Below are experts of layer 4 (counted from 0) of a mixture-of-experts language model. Rows are named router (the router's row for the expert), gate (a neuron's input weights, with its number), up (a neuron's input weights, with its number) and show model dimensions 0-255. Each number is 200 + 20 x the weight over its row's rms, rounded and kept within 0 to 999.
Before each expert's rows: "mostly gets" lists some tokens that are sent to it at least half of the time. This comes from a sample of Wikipedia text that the model never trained on.

# expert 54
mostly gets: " MF", " FW", " DF", " ITA", "----", " ESP"
router,210,219,226,221,206,210,180,170,189,232,188,240,240,196,187,194,185,170,166,188,206,215,179,201,175,194,212,208,144,205,212,230,212,195,179,173,204,208,205,160,160,208,197,202,233,199,187,186,214,173,166,223,170,193,208,215,197,190,196,192,216,188,180,217,262,230,193,233,188,204,203,196,203,178,198,200,181,221,212,189,175,191,216,187,168,194,203,222,203,205,233,188,212,212,188,213,219,172,204,205,164,218,217,212,202,187,209,212,187,177,171,207,197,187,182,201,214,192,210,193,218,218,206,195,176,188,175,188,199,197,207,207,178,220,153,229,214,199,213,205,193,184,196,207,185,183,224,188,173,180,168,202,224,201,212,186,210,179,204,216,183,224,198,215,160,196,195,193,205,220,203,224,227,248,200,193,186,200,185,230,190,227,163,190,219,168,194,188,220,228,186,178,210,200,208,225,208,200,219,195,229,150,218,169,220,177,223,224,191,245,221,167,217,208,205,147,188,211,238,194,187,211,213,189,175,192,195,182,165,227,214,153,204,212,219,220,180,184,179,219,249,188,199,224,195,196,177,203,214,202,175,197,227,196,189,177
gate2,241,177,202,196,202,190,217,194,207,219,195,198,222,192,221,180,201,200,181,223,201,222,166,217,199,178,185,199,199,216,187,271,232,171,205,208,222,220,193,149,205,191,201,207,231,216,202,199,187,196,199,190,205,214,194,192,205,225,227,217,229,195,212,228,213,206,236,227,224,199,196,187,188,200,198,150,196,195,199,181,166,199,204,181,199,204,219,196,195,214,213,190,200,203,205,231,204,196,182,189,175,214,213,199,214,189,131,206,198,235,190,188,212,224,249,202,182,202,233,179,203,193,202,223,189,198,215,204,172,195,175,212,166,204,186,185,236,203,217,172,183,227,206,227,178,230,212,197,201,174,193,211,229,217,217,204,236,201,209,230,177,189,212,163,212,191,244,193,205,169,212,180,188,224,172,179,185,185,186,232,229,229,207,188,187,208,154,173,205,209,175,185,193,238,211,221,200,158,192,202,220,190,233,226,220,214,215,202,222,220,213,188,174,211,204,161,186,216,206,199,198,202,217,209,221,193,182,179,161,186,202,188,216,190,239,213,179,228,165,196,199,193,172,245,219,203,202,244,215,200,206,197,204,198,171,178
up2,209,230,235,252,251,216,227,201,183,167,164,198,203,175,218,224,183,219,203,194,181,215,181,213,186,184,192,168,191,176,186,219,211,182,193,202,213,205,210,203,163,213,203,195,213,188,205,191,217,202,210,191,176,208,240,197,208,207,202,205,221,240,184,218,185,201,174,199,203,205,207,196,182,232,229,184,205,170,206,193,216,164,250,189,186,195,169,200,157,190,161,205,189,217,185,197,183,208,201,190,184,214,178,198,214,218,206,205,228,183,181,208,234,217,194,205,197,178,189,198,176,211,194,192,231,189,170,201,162,233,176,195,225,180,202,198,194,198,179,228,197,184,183,216,181,147,219,216,209,225,184,217,185,188,197,182,192,192,197,208,173,231,201,189,216,188,200,208,222,197,217,201,204,212,195,170,207,167,223,175,201,241,197,191,215,212,184,174,211,208,185,185,206,192,204,192,202,209,195,210,167,197,190,227,214,208,187,173,198,178,170,197,187,209,197,197,161,213,198,242,205,272,236,183,178,154,207,180,186,182,210,199,193,220,171,183,214,227,153,180,228,200,192,186,186,152,177,203,240,181,216,214,191,212,219,170

# expert 6
mostly gets: " UTC", "″", " pm", " ±", " ESPN", " Arthur"
router,213,196,230,197,182,192,200,163,205,190,174,215,265,184,205,194,185,167,196,180,157,225,180,204,192,202,209,206,154,217,221,199,209,196,185,195,201,241,201,196,177,197,214,196,205,186,218,233,208,221,180,226,174,177,211,219,203,224,198,197,223,195,226,199,233,252,196,202,215,203,197,203,222,202,183,187,209,217,216,181,203,182,189,193,200,199,181,225,206,181,244,223,179,225,199,211,196,209,195,210,184,235,198,196,191,168,211,217,197,181,162,215,159,189,211,202,192,196,183,163,177,207,199,212,169,199,206,208,188,203,192,179,213,212,179,207,198,226,224,230,214,193,208,208,188,202,186,180,186,202,183,200,176,203,218,193,238,184,192,238,170,237,203,217,177,184,213,225,159,226,198,245,196,235,177,198,186,178,193,245,183,226,187,163,222,197,195,182,207,192,202,211,201,211,218,182,219,171,282,208,208,197,227,193,216,212,228,213,203,231,215,164,215,175,220,186,189,175,230,222,170,224,190,200,185,186,182,231,172,202,171,165,220,215,211,213,207,225,202,234,214,175,210,218,204,219,201,205,210,189,189,209,214,206,176,198
gate1,220,161,187,184,219,231,188,188,202,218,223,238,240,211,223,192,231,173,189,175,175,226,229,216,219,233,196,193,167,227,192,202,236,171,200,177,218,182,214,156,223,218,198,220,182,225,221,203,191,206,169,231,156,229,216,225,205,215,187,204,240,170,204,220,223,235,174,202,203,167,208,197,186,203,173,221,157,198,212,174,201,191,237,186,196,196,182,207,184,217,191,176,184,193,249,173,201,235,223,205,224,201,190,199,198,188,182,222,209,183,222,214,171,154,191,199,188,201,210,211,168,208,187,208,194,192,190,226,196,205,190,183,187,221,209,202,205,198,225,213,223,193,215,200,199,188,198,213,210,210,245,181,226,220,175,205,209,162,208,196,205,220,206,214,205,197,213,201,172,208,197,204,183,219,173,202,179,185,207,191,209,192,190,179,228,206,214,168,200,198,210,179,182,176,186,198,225,233,233,191,217,197,229,214,196,198,251,202,197,205,186,210,227,209,211,208,197,198,207,195,193,210,188,185,226,217,196,246,174,193,190,216,205,223,246,185,185,186,162,196,191,179,224,236,208,214,201,222,196,211,139,227,214,223,198,180
up1,188,231,187,249,199,211,188,211,191,185,214,190,175,200,170,205,211,168,204,216,210,209,201,226,211,207,178,181,204,218,185,211,217,194,179,202,222,212,206,201,181,228,246,224,180,194,219,179,204,156,206,196,210,177,215,199,164,244,166,210,174,200,160,176,211,232,192,187,189,174,203,179,186,206,202,223,196,187,185,199,189,172,189,197,232,207,220,212,201,168,192,238,193,226,207,202,205,212,187,207,203,232,191,190,167,198,208,235,170,225,205,267,213,183,186,194,209,213,214,186,180,220,182,236,178,209,188,238,212,175,198,208,178,192,173,231,167,196,203,210,207,200,239,223,204,161,192,183,185,250,242,221,187,197,198,225,214,183,217,194,223,231,219,233,171,206,244,191,199,164,181,186,202,206,191,206,212,196,215,175,219,173,228,214,225,200,223,216,176,201,186,233,223,215,221,198,197,189,218,199,204,173,190,180,164,202,218,192,182,176,175,222,228,217,217,198,180,209,201,238,210,200,189,203,180,206,185,200,183,216,179,210,241,177,221,170,214,220,233,200,214,230,213,193,194,207,205,215,201,209,173,209,204,186,230,188

# expert 61
mostly gets: "9", "8", "0", "7", "6", "1"
router,227,190,195,217,193,211,215,185,201,205,219,198,218,212,199,206,185,187,181,209,176,215,199,193,208,207,199,222,156,234,179,219,218,190,203,201,185,224,232,187,191,227,231,224,236,204,199,213,201,201,178,212,194,222,210,223,198,175,201,195,227,182,222,185,248,267,208,206,187,190,181,193,203,173,178,197,173,208,210,187,201,187,183,191,167,172,188,217,217,179,247,188,172,231,187,198,191,180,220,211,182,188,190,179,209,198,214,206,196,197,174,231,180,180,199,220,204,228,213,202,193,200,202,218,192,191,166,169,179,208,186,226,186,223,174,211,215,193,209,196,218,201,182,210,185,196,224,174,189,201,190,207,193,212,227,187,208,191,221,236,210,189,193,204,181,175,220,189,191,206,170,222,182,275,213,181,140,192,184,201,165,202,184,184,209,189,211,195,170,221,183,180,200,217,204,193,205,188,235,181,205,206,213,213,212,175,238,210,195,242,236,160,215,178,206,164,210,205,275,204,180,207,217,188,207,188,199,197,200,216,190,178,174,203,232,202,204,194,189,228,217,173,193,219,204,199,180,217,224,232,201,227,160,173,194,165
gate2,201,190,207,210,164,204,220,228,213,215,198,205,215,268,224,207,181,202,165,191,172,206,200,210,213,226,202,211,225,210,177,199,180,222,199,218,236,186,224,166,167,229,209,205,208,208,193,213,213,195,162,180,228,187,182,226,188,170,189,196,193,197,222,169,170,160,227,229,193,186,176,213,238,159,194,234,184,184,260,194,177,244,180,219,178,213,222,171,214,189,213,193,200,200,192,197,201,244,221,201,228,198,220,182,212,215,209,209,203,218,205,213,163,244,223,173,209,187,232,211,203,177,182,213,218,188,178,204,208,218,196,204,184,211,221,215,220,221,195,205,221,176,174,189,214,199,210,205,192,185,189,187,197,231,190,173,216,169,237,192,209,110,177,173,223,187,211,200,192,220,204,194,194,173,225,197,177,188,187,207,176,196,177,195,214,203,190,229,203,229,188,207,183,179,189,193,183,207,178,196,209,209,226,200,194,226,198,180,231,203,197,231,192,215,163,206,186,191,189,172,183,213,194,185,207,213,186,223,212,194,237,195,208,200,210,215,207,201,181,192,190,158,203,191,185,216,196,202,200,210,201,233,180,189,173,200
up2,201,180,208,193,154,180,197,206,179,235,197,202,247,201,186,179,195,210,146,194,215,240,165,241,193,198,223,210,228,209,177,234,179,205,202,213,171,187,217,204,190,200,210,204,224,197,199,200,213,184,178,209,220,224,210,177,216,187,194,195,235,196,165,193,197,167,187,202,159,204,173,231,242,163,179,219,206,193,239,178,208,231,217,193,220,189,211,165,209,195,190,183,215,221,220,209,199,235,227,208,217,203,211,216,220,192,212,183,196,174,169,196,154,188,216,183,226,198,240,242,195,198,220,199,221,197,171,200,192,222,219,226,185,187,198,203,184,218,201,195,206,210,207,192,202,185,210,198,201,193,188,199,206,179,224,195,221,190,201,193,202,153,192,231,218,194,225,217,157,204,205,181,207,191,173,228,212,191,187,196,181,182,213,203,205,204,219,223,226,223,186,184,179,171,173,182,186,201,193,187,211,217,194,191,189,201,204,211,190,237,195,223,150,225,163,200,185,211,207,172,153,235,181,178,206,217,217,201,210,159,222,200,188,210,215,233,197,199,146,192,194,178,198,205,184,248,205,212,204,232,213,211,205,187,169,195

# expert 41
mostly gets: " of", " from", " to", " for", " against", " into"
router,213,181,203,224,174,215,231,157,192,226,193,212,204,211,202,226,195,181,194,192,174,211,204,201,172,171,222,220,195,237,190,217,209,194,200,195,201,206,204,187,176,206,197,190,223,192,206,193,189,185,185,219,188,207,178,255,190,209,181,215,215,199,202,212,230,260,205,237,191,203,180,187,217,167,174,187,172,221,215,174,231,177,198,213,158,193,195,202,194,181,241,197,183,202,193,219,202,182,211,207,182,194,179,195,197,199,208,239,195,198,178,202,202,197,196,204,212,173,215,205,204,219,237,196,170,187,189,165,190,195,197,231,175,224,165,239,196,210,227,195,227,193,193,212,194,194,210,160,184,194,194,203,232,195,198,166,227,190,216,214,196,201,219,200,161,221,207,204,178,222,187,228,191,273,217,169,189,188,174,207,178,212,182,176,209,189,193,189,208,237,229,209,209,196,196,194,226,155,222,217,225,177,221,168,202,207,216,217,201,197,246,180,216,181,214,170,187,191,226,210,139,193,192,207,191,177,205,213,209,208,168,147,225,190,219,209,194,233,200,231,222,167,192,210,210,208,190,193,214,196,186,203,185,174,187,179
gate1,158,216,209,217,201,194,154,165,216,202,205,222,225,170,208,198,225,178,214,186,157,216,214,220,227,182,174,213,202,198,206,211,202,169,182,207,218,208,233,182,194,190,206,195,218,203,195,247,174,220,206,223,210,183,212,199,176,189,190,213,214,212,273,196,203,216,205,200,167,193,194,178,184,217,170,177,182,207,203,204,217,203,185,222,186,163,234,192,205,227,229,225,157,225,201,196,208,239,173,191,204,219,193,201,188,163,188,170,191,247,194,184,192,199,181,185,175,238,199,192,230,209,164,205,210,214,211,208,184,160,221,175,204,202,197,233,212,196,171,195,188,182,203,197,182,190,196,209,228,185,220,194,172,201,185,203,189,202,161,221,239,248,183,197,218,207,209,202,186,206,208,193,197,218,220,168,218,183,211,200,192,194,172,189,192,187,183,226,216,231,174,209,194,221,213,179,187,217,213,161,201,167,239,209,196,211,214,150,204,193,198,181,199,184,199,186,177,221,211,216,195,234,186,188,185,207,192,193,207,216,208,171,185,220,203,245,218,203,215,201,161,215,197,188,188,212,166,190,222,227,202,202,154,196,173,198
up1,201,153,172,160,237,200,209,264,189,160,231,183,206,213,167,211,197,199,191,218,254,215,211,159,191,226,202,188,193,215,222,172,193,192,214,177,176,198,190,220,201,219,206,265,221,208,247,195,189,214,202,221,187,177,207,174,201,185,182,152,190,193,203,193,198,231,162,193,209,209,203,224,190,160,190,222,196,209,188,197,182,178,209,199,199,216,182,193,220,174,190,203,206,181,248,196,192,183,177,240,204,240,207,188,200,193,194,217,215,199,194,189,185,207,189,196,214,213,200,185,201,185,189,230,194,229,197,197,209,209,231,185,168,177,214,203,216,189,190,205,230,217,221,216,209,222,186,242,187,224,202,212,230,201,225,210,205,201,247,225,179,183,200,242,181,194,219,167,206,195,219,210,216,186,182,196,213,176,192,228,185,210,230,239,196,196,225,178,221,192,213,191,209,196,210,220,201,205,201,208,192,205,165,237,193,192,195,217,210,213,192,216,214,211,196,184,206,202,206,201,198,206,189,205,189,203,196,249,181,191,174,194,176,172,232,183,218,193,225,209,201,203,196,178,248,204,190,161,161,223,219,191,218,172,188,190

# expert 55
mostly gets: " ·", " MPC", " JPL", " –;", " −", " FW"
router,230,241,216,213,213,182,199,161,210,201,181,223,213,196,209,217,179,196,168,186,198,197,210,199,192,170,227,211,156,222,197,213,211,179,210,193,208,204,189,204,174,217,181,191,227,202,209,202,202,213,193,214,179,189,222,201,200,216,190,188,212,195,189,214,231,227,180,225,185,186,170,200,209,192,211,173,194,231,189,170,186,175,213,203,183,198,179,173,202,174,218,211,188,224,183,248,215,189,189,198,151,199,200,207,205,206,236,220,208,177,202,196,199,194,223,188,205,185,200,174,207,227,179,214,194,168,215,175,173,192,195,203,177,171,190,211,180,195,225,195,223,202,218,191,208,209,228,197,192,192,164,208,187,167,223,166,213,180,181,230,190,219,210,198,171,193,217,193,189,196,176,205,197,234,218,201,179,180,166,208,190,233,180,189,218,180,201,199,222,201,193,185,177,206,200,206,231,197,219,186,236,133,201,201,213,200,220,189,207,239,223,185,210,179,199,134,207,207,281,196,165,214,219,162,179,163,193,212,185,210,222,167,205,217,209,192,215,218,167,242,210,213,215,227,223,178,207,202,213,203,199,196,201,184,218,151
gate0,209,210,231,209,210,194,179,211,200,189,197,227,192,189,163,171,189,179,206,146,212,198,199,188,200,179,191,171,183,178,220,205,211,180,217,192,171,199,225,204,194,231,193,194,224,173,177,220,239,199,195,204,196,201,139,214,246,197,185,203,209,215,217,200,223,189,207,223,186,175,216,229,183,157,182,199,205,222,176,228,196,205,175,204,227,183,221,200,230,235,204,188,191,223,231,204,244,190,193,197,185,181,204,184,206,193,217,223,223,203,181,199,197,181,214,189,194,173,219,211,179,222,200,196,210,190,192,211,197,197,184,149,186,193,173,202,198,192,227,185,235,186,189,179,201,194,260,171,216,213,179,220,202,183,203,209,184,228,199,218,159,191,188,191,194,220,189,186,173,212,191,194,209,211,177,202,192,205,192,175,207,187,152,197,218,183,207,195,200,203,243,201,230,216,195,214,206,178,223,184,203,170,214,193,208,201,209,199,215,203,185,184,223,166,191,189,212,161,192,184,163,215,219,169,178,187,210,188,211,231,212,153,201,229,208,196,230,184,211,219,189,194,225,221,233,238,166,203,203,232,161,242,227,210,169,166
up0,180,189,212,209,215,220,205,225,210,192,174,207,192,178,153,172,215,162,229,172,232,198,209,195,186,204,190,173,185,208,174,191,202,227,221,202,187,225,209,206,244,207,193,190,198,183,201,209,243,202,206,162,187,212,213,198,240,214,212,208,225,210,215,170,188,172,185,202,157,173,208,202,188,181,165,183,209,180,200,198,218,205,172,194,208,183,197,199,223,214,176,212,156,196,171,204,250,204,197,206,191,194,153,177,183,214,245,188,212,221,189,207,202,215,235,156,199,180,198,197,190,227,186,212,197,201,180,218,198,183,190,189,198,172,194,205,210,203,209,169,233,214,197,199,204,181,233,168,192,195,157,203,202,200,207,181,199,187,189,218,179,183,191,189,196,217,204,227,200,174,180,160,201,218,202,212,177,169,213,164,203,161,166,184,224,175,208,183,201,164,214,197,200,194,190,186,207,209,178,228,233,168,236,224,180,191,224,195,235,190,218,208,169,204,172,219,210,189,197,138,197,192,192,186,180,210,197,191,213,216,199,157,187,239,203,178,219,214,238,189,175,221,228,204,178,196,185,230,180,208,218,218,197,202,194,179

# expert 44
mostly gets: "″", "′", "°", " sq", " Preceded", " century"
router,226,191,205,180,197,200,206,187,210,225,167,234,220,221,202,223,196,184,187,203,204,208,189,197,178,199,193,198,139,219,206,194,204,202,191,205,203,184,192,180,216,216,209,194,213,218,191,204,190,204,201,213,218,213,199,226,200,203,170,186,227,215,207,202,237,225,181,214,176,217,159,208,223,166,208,198,179,224,240,180,208,158,187,203,194,161,198,232,198,195,253,172,208,210,200,224,175,187,200,215,189,192,176,200,190,177,192,208,231,176,167,227,205,185,189,184,245,246,204,206,171,204,191,222,185,222,180,179,199,210,198,208,174,192,180,208,213,171,218,196,224,182,167,200,197,201,213,183,184,221,165,178,198,201,194,156,192,182,222,250,181,218,196,231,219,186,211,210,180,193,171,239,197,248,225,157,189,211,172,201,201,187,200,172,218,207,213,171,208,196,195,188,205,203,233,170,247,181,242,206,217,212,239,194,224,214,237,193,190,200,196,163,187,199,218,175,170,177,248,210,190,217,192,185,210,198,196,193,204,220,168,182,189,185,210,181,193,185,193,237,218,189,206,202,216,212,199,183,202,228,170,224,192,196,212,169
gate1,200,184,182,206,203,199,188,208,184,212,225,220,202,216,162,217,189,203,189,223,190,182,216,170,181,202,174,190,173,181,199,190,192,222,188,193,227,200,191,214,182,210,234,204,225,188,208,228,213,199,169,209,197,213,237,227,206,198,140,179,188,203,199,179,163,212,225,232,235,192,226,185,186,178,184,223,193,172,229,211,209,225,193,229,188,217,208,186,174,178,211,193,192,210,259,185,209,160,255,214,167,209,172,201,209,196,185,183,178,216,167,199,191,188,207,211,195,223,203,213,190,169,206,183,232,179,188,221,178,214,202,184,208,227,213,193,193,197,192,217,169,184,197,202,231,220,202,196,168,220,195,238,222,183,203,232,183,227,185,182,218,180,199,198,183,206,200,193,201,170,185,194,196,202,220,179,220,208,203,190,196,218,207,192,179,214,184,224,177,198,180,175,240,215,211,235,183,217,173,193,227,196,191,171,179,159,182,212,210,205,191,171,218,204,201,205,234,200,187,210,185,203,207,222,199,178,200,204,205,223,182,194,185,196,203,225,198,192,194,208,195,153,226,222,179,208,217,225,190,295,202,209,190,240,174,171
up1,179,175,170,194,195,200,175,190,217,223,192,221,225,166,174,215,218,192,173,225,214,205,181,223,199,223,226,229,184,202,189,203,196,204,181,231,181,214,208,189,198,181,199,142,207,201,213,215,167,233,237,196,219,174,209,194,158,203,230,216,191,224,219,199,242,214,187,232,165,198,193,183,201,194,204,181,192,195,210,186,199,230,214,179,204,231,205,215,187,190,211,182,218,206,192,197,205,177,216,203,224,203,187,239,202,215,141,191,188,176,210,208,231,196,161,229,187,208,191,208,209,198,197,215,167,198,178,211,207,210,209,178,237,179,216,201,177,199,223,215,219,188,215,236,214,189,179,207,199,198,237,215,214,139,179,222,189,185,170,200,239,212,225,174,231,209,205,184,211,168,199,170,202,210,200,157,211,180,193,195,189,192,208,204,188,206,239,182,182,169,236,195,180,211,201,211,165,185,214,229,205,189,166,198,182,224,209,208,191,167,169,185,228,205,206,198,215,208,199,175,195,150,210,239,196,212,222,223,183,238,176,230,205,182,174,202,181,173,183,206,175,214,209,205,201,205,199,212,203,214,229,193,185,208,171,179

# expert 59
mostly gets: " Michael", " James", " Scott", " Gordon", " Miller", " von"
router,200,199,227,207,174,184,186,146,196,234,206,188,217,205,211,216,199,162,207,176,182,219,203,188,195,189,205,213,149,187,204,206,187,201,176,194,168,216,197,183,202,225,206,244,231,217,201,215,186,190,176,229,207,220,212,195,207,204,184,185,207,179,174,177,208,227,200,219,184,187,191,212,239,188,201,208,162,186,219,204,186,173,196,203,166,184,199,200,216,193,243,186,183,215,179,189,216,183,220,201,181,202,169,204,205,179,199,247,207,211,199,200,165,176,183,217,241,210,219,184,210,214,180,216,192,197,201,172,180,156,166,177,193,199,190,218,193,205,181,192,197,209,147,211,207,200,211,197,204,193,199,222,222,205,216,139,207,188,193,201,179,191,163,211,169,180,195,212,202,223,156,203,214,228,203,169,181,193,172,230,148,207,197,179,235,190,208,190,186,236,205,207,199,179,216,207,223,182,239,209,205,197,212,186,196,196,208,202,170,233,210,181,196,187,201,179,212,185,235,200,172,223,191,166,189,174,183,223,222,212,183,157,191,213,208,203,199,199,190,267,234,197,225,221,218,222,196,195,211,189,207,227,199,176,177,192
gate0,174,195,210,217,186,185,205,190,194,207,214,208,179,203,184,189,178,187,206,219,180,214,183,225,160,196,208,202,199,198,201,199,215,207,219,175,194,213,218,178,222,193,223,252,208,191,205,209,169,153,199,193,207,198,192,188,170,188,174,203,235,185,237,200,229,223,198,242,217,173,176,164,161,216,228,208,197,201,219,209,244,178,244,188,183,179,190,175,220,175,210,201,206,202,238,217,188,193,187,171,234,225,193,181,188,209,164,196,228,173,200,199,192,191,192,194,191,185,209,171,220,233,220,218,171,197,189,189,197,203,207,220,213,212,212,189,185,219,214,227,210,207,198,179,183,192,183,168,233,222,216,205,230,228,207,238,200,188,214,193,205,204,167,238,196,196,217,196,205,224,226,222,214,211,221,240,215,190,211,196,192,195,172,184,201,212,156,148,197,206,214,203,177,205,247,183,191,179,196,199,171,161,199,209,231,223,197,189,180,215,166,200,195,202,217,232,204,178,209,156,172,229,153,200,200,224,257,199,192,198,201,217,153,202,195,208,189,196,200,233,219,224,196,190,229,195,213,196,213,194,197,190,196,221,205,208
up0,220,211,221,196,171,205,220,177,218,186,232,217,189,190,184,186,190,201,197,160,210,217,158,208,214,232,218,198,218,193,199,187,203,225,153,204,188,183,175,206,174,169,173,175,203,196,211,216,180,190,187,197,192,206,210,202,206,244,231,202,205,207,222,204,217,214,213,226,192,204,211,176,185,209,206,219,218,187,211,200,228,183,174,201,209,165,211,227,236,176,218,205,201,171,209,231,205,220,191,185,245,194,218,211,165,201,221,215,219,220,179,229,200,209,217,232,210,226,201,198,179,155,181,200,258,218,232,211,150,251,217,164,202,215,202,177,184,201,189,210,192,196,217,221,178,192,184,209,204,158,202,225,208,194,179,225,204,188,207,209,174,180,187,209,217,190,199,235,204,237,203,183,197,190,199,254,171,216,208,149,210,211,206,209,196,202,171,223,158,199,178,201,200,201,175,208,196,224,186,195,180,211,206,235,237,205,183,198,157,194,189,224,202,161,181,162,190,200,209,202,184,169,169,198,194,188,216,210,236,198,206,211,213,177,210,205,224,171,233,197,213,184,202,210,172,186,184,190,222,195,201,216,203,223,221,188

# expert 12
mostly gets: " John", " William", " James", " George", " David", " Robert"
router,198,194,217,202,198,168,207,166,211,210,226,206,241,206,209,236,195,164,171,181,176,235,204,180,191,213,173,192,159,226,174,232,176,182,177,191,216,219,194,173,172,217,201,225,204,208,191,231,202,221,193,246,193,225,202,220,204,201,205,216,223,187,201,200,189,232,199,218,177,182,183,211,227,192,192,192,191,230,222,155,173,184,162,179,168,165,205,234,231,200,238,197,192,225,202,209,180,201,189,183,179,198,187,194,202,168,202,234,212,170,173,198,185,177,177,204,213,195,200,183,192,230,197,212,174,196,190,174,187,198,213,199,206,217,176,232,200,222,203,218,203,185,202,188,203,233,196,186,189,226,210,204,213,208,219,175,195,165,224,209,178,208,206,193,158,210,222,204,182,231,202,215,204,221,193,180,179,185,165,218,172,236,185,186,219,169,190,176,188,202,200,186,198,209,205,203,217,174,243,203,209,193,217,187,222,190,224,207,171,227,217,184,203,191,216,181,187,173,234,177,186,214,199,189,193,167,189,196,210,222,187,183,217,184,215,188,190,220,199,272,239,166,227,202,224,214,187,171,201,208,240,232,195,192,193,180
gate0,189,212,171,203,177,173,185,170,212,213,209,193,178,184,199,167,201,167,180,237,204,210,196,209,226,215,215,206,184,216,216,199,184,218,175,174,198,199,172,187,177,257,187,178,199,193,203,204,177,224,200,182,205,214,204,226,205,202,150,209,223,237,225,222,208,185,215,183,229,206,224,174,206,181,205,184,200,191,180,213,187,156,190,133,209,209,177,219,247,239,197,188,227,195,216,197,205,156,184,201,207,185,155,200,179,187,244,197,195,235,211,209,190,211,209,224,200,157,204,207,189,232,176,206,196,221,241,177,199,186,221,194,190,187,217,191,197,219,180,179,191,179,220,223,204,193,187,175,200,209,223,170,218,235,197,210,237,180,205,181,213,177,205,202,175,235,167,214,187,186,210,180,199,184,194,244,195,219,196,210,215,203,195,190,208,163,225,233,187,201,186,186,236,236,203,236,220,199,202,196,188,205,216,191,200,165,186,192,189,188,199,198,206,210,203,193,191,180,181,195,214,199,225,187,217,192,151,208,211,206,169,203,222,184,212,194,176,202,182,228,191,210,248,173,204,218,205,194,166,205,196,218,202,165,219,183
up0,209,200,195,241,170,190,213,178,223,191,230,159,227,175,187,157,174,182,215,218,191,185,189,222,201,233,231,193,165,215,207,217,173,207,168,183,209,211,200,221,183,234,197,197,202,189,173,192,181,247,170,247,194,192,212,214,224,189,166,190,214,225,210,177,200,189,170,218,220,207,193,200,222,219,200,244,194,197,212,244,194,170,206,177,215,192,208,181,200,191,200,213,183,203,189,202,219,173,182,191,206,226,201,231,181,182,157,212,195,180,219,166,176,224,211,197,183,170,225,131,208,182,175,218,177,225,208,175,216,181,183,180,211,237,202,163,215,209,181,201,207,202,209,215,202,205,223,189,242,194,192,207,204,162,205,175,227,200,193,204,168,201,200,201,186,180,170,232,200,193,195,223,171,186,175,167,218,180,197,223,179,202,195,208,207,200,182,202,183,237,196,205,191,215,214,212,225,195,179,180,208,225,181,161,188,212,214,157,191,213,181,202,229,176,221,183,166,216,193,187,189,205,220,180,209,168,181,218,209,203,196,222,206,192,227,197,203,206,214,211,233,180,225,183,198,206,224,170,198,204,204,198,199,162,192,210

# expert 39
mostly gets: ").", "\".", ".\"", "\"", " .", "."
router,204,160,201,217,178,202,202,163,171,211,178,195,210,207,201,186,201,183,180,177,188,207,198,207,181,190,221,242,149,211,175,208,214,185,197,196,181,219,198,187,200,258,211,219,229,196,204,191,185,203,186,222,185,205,192,218,187,213,174,214,205,188,221,200,234,204,208,234,182,169,160,195,208,191,189,198,200,241,221,171,177,201,208,201,188,176,188,169,195,183,245,176,188,220,210,230,207,192,217,199,194,207,162,180,184,166,204,194,201,211,196,214,158,167,190,202,220,206,217,176,160,194,175,194,186,190,200,214,178,199,187,192,174,214,177,212,209,224,218,179,202,210,178,203,188,207,231,222,180,197,200,205,217,218,221,170,192,188,202,243,191,204,185,184,178,190,210,213,188,202,220,206,198,227,201,181,181,213,198,231,142,193,214,188,221,169,209,176,181,231,187,215,186,217,228,197,223,174,233,202,227,158,208,156,216,186,247,199,193,206,203,168,211,190,201,190,192,170,229,192,139,185,209,167,204,169,202,206,196,224,186,161,200,196,196,190,171,194,212,207,217,160,235,232,236,208,206,219,209,217,216,220,202,195,204,189
gate0,216,178,198,194,204,166,190,184,209,197,184,222,205,216,196,212,204,198,224,174,207,214,249,230,202,210,186,185,194,177,186,154,241,194,195,221,208,204,178,199,201,200,232,194,205,244,197,187,222,208,199,200,197,171,221,178,252,208,187,181,186,180,194,201,187,175,178,231,230,208,167,218,212,191,204,193,183,216,235,182,198,222,211,180,198,182,187,201,200,167,180,178,214,159,223,205,227,217,220,173,189,201,199,192,171,190,167,220,206,158,216,217,187,156,191,235,218,175,193,193,192,202,170,220,167,171,216,192,172,214,141,246,187,214,182,204,188,213,195,192,241,192,210,202,195,153,183,216,201,189,170,180,199,172,181,185,204,183,194,195,185,201,186,188,180,211,179,200,225,195,171,171,208,190,200,199,206,179,184,195,200,184,171,186,187,196,192,183,162,212,183,222,213,155,237,193,204,199,196,206,187,215,232,225,225,260,176,220,232,193,157,213,202,191,211,205,213,215,209,151,188,182,181,194,196,203,174,199,204,208,187,211,207,225,184,207,209,230,172,200,185,178,201,199,185,225,203,217,228,215,211,182,200,195,178,189
up0,217,241,146,179,208,183,195,173,190,183,197,192,193,180,220,218,155,193,243,193,206,202,219,161,175,175,192,181,186,187,231,189,177,201,188,208,214,216,183,205,217,196,190,198,191,228,214,193,219,226,208,211,218,195,233,174,228,203,225,217,192,198,193,180,229,187,207,216,221,199,195,228,173,166,203,178,175,190,234,169,189,206,171,210,187,193,213,215,197,185,208,183,235,148,212,225,217,188,183,210,200,244,212,207,222,219,210,199,193,160,199,222,206,206,228,228,204,218,176,216,196,198,201,195,173,138,201,199,197,202,206,250,203,206,189,203,167,216,229,197,214,193,201,216,211,196,169,209,210,172,161,171,221,138,220,163,214,191,191,201,210,209,191,201,179,179,178,206,241,193,170,182,219,200,225,218,190,161,200,207,219,221,204,189,202,196,205,196,197,179,168,204,204,208,204,201,232,220,200,222,182,245,213,224,178,206,187,213,210,194,186,181,208,211,232,196,172,257,197,197,204,178,210,218,186,177,216,218,204,216,191,200,179,172,165,179,203,214,168,187,177,197,190,219,175,204,186,201,197,190,188,206,197,221,174,184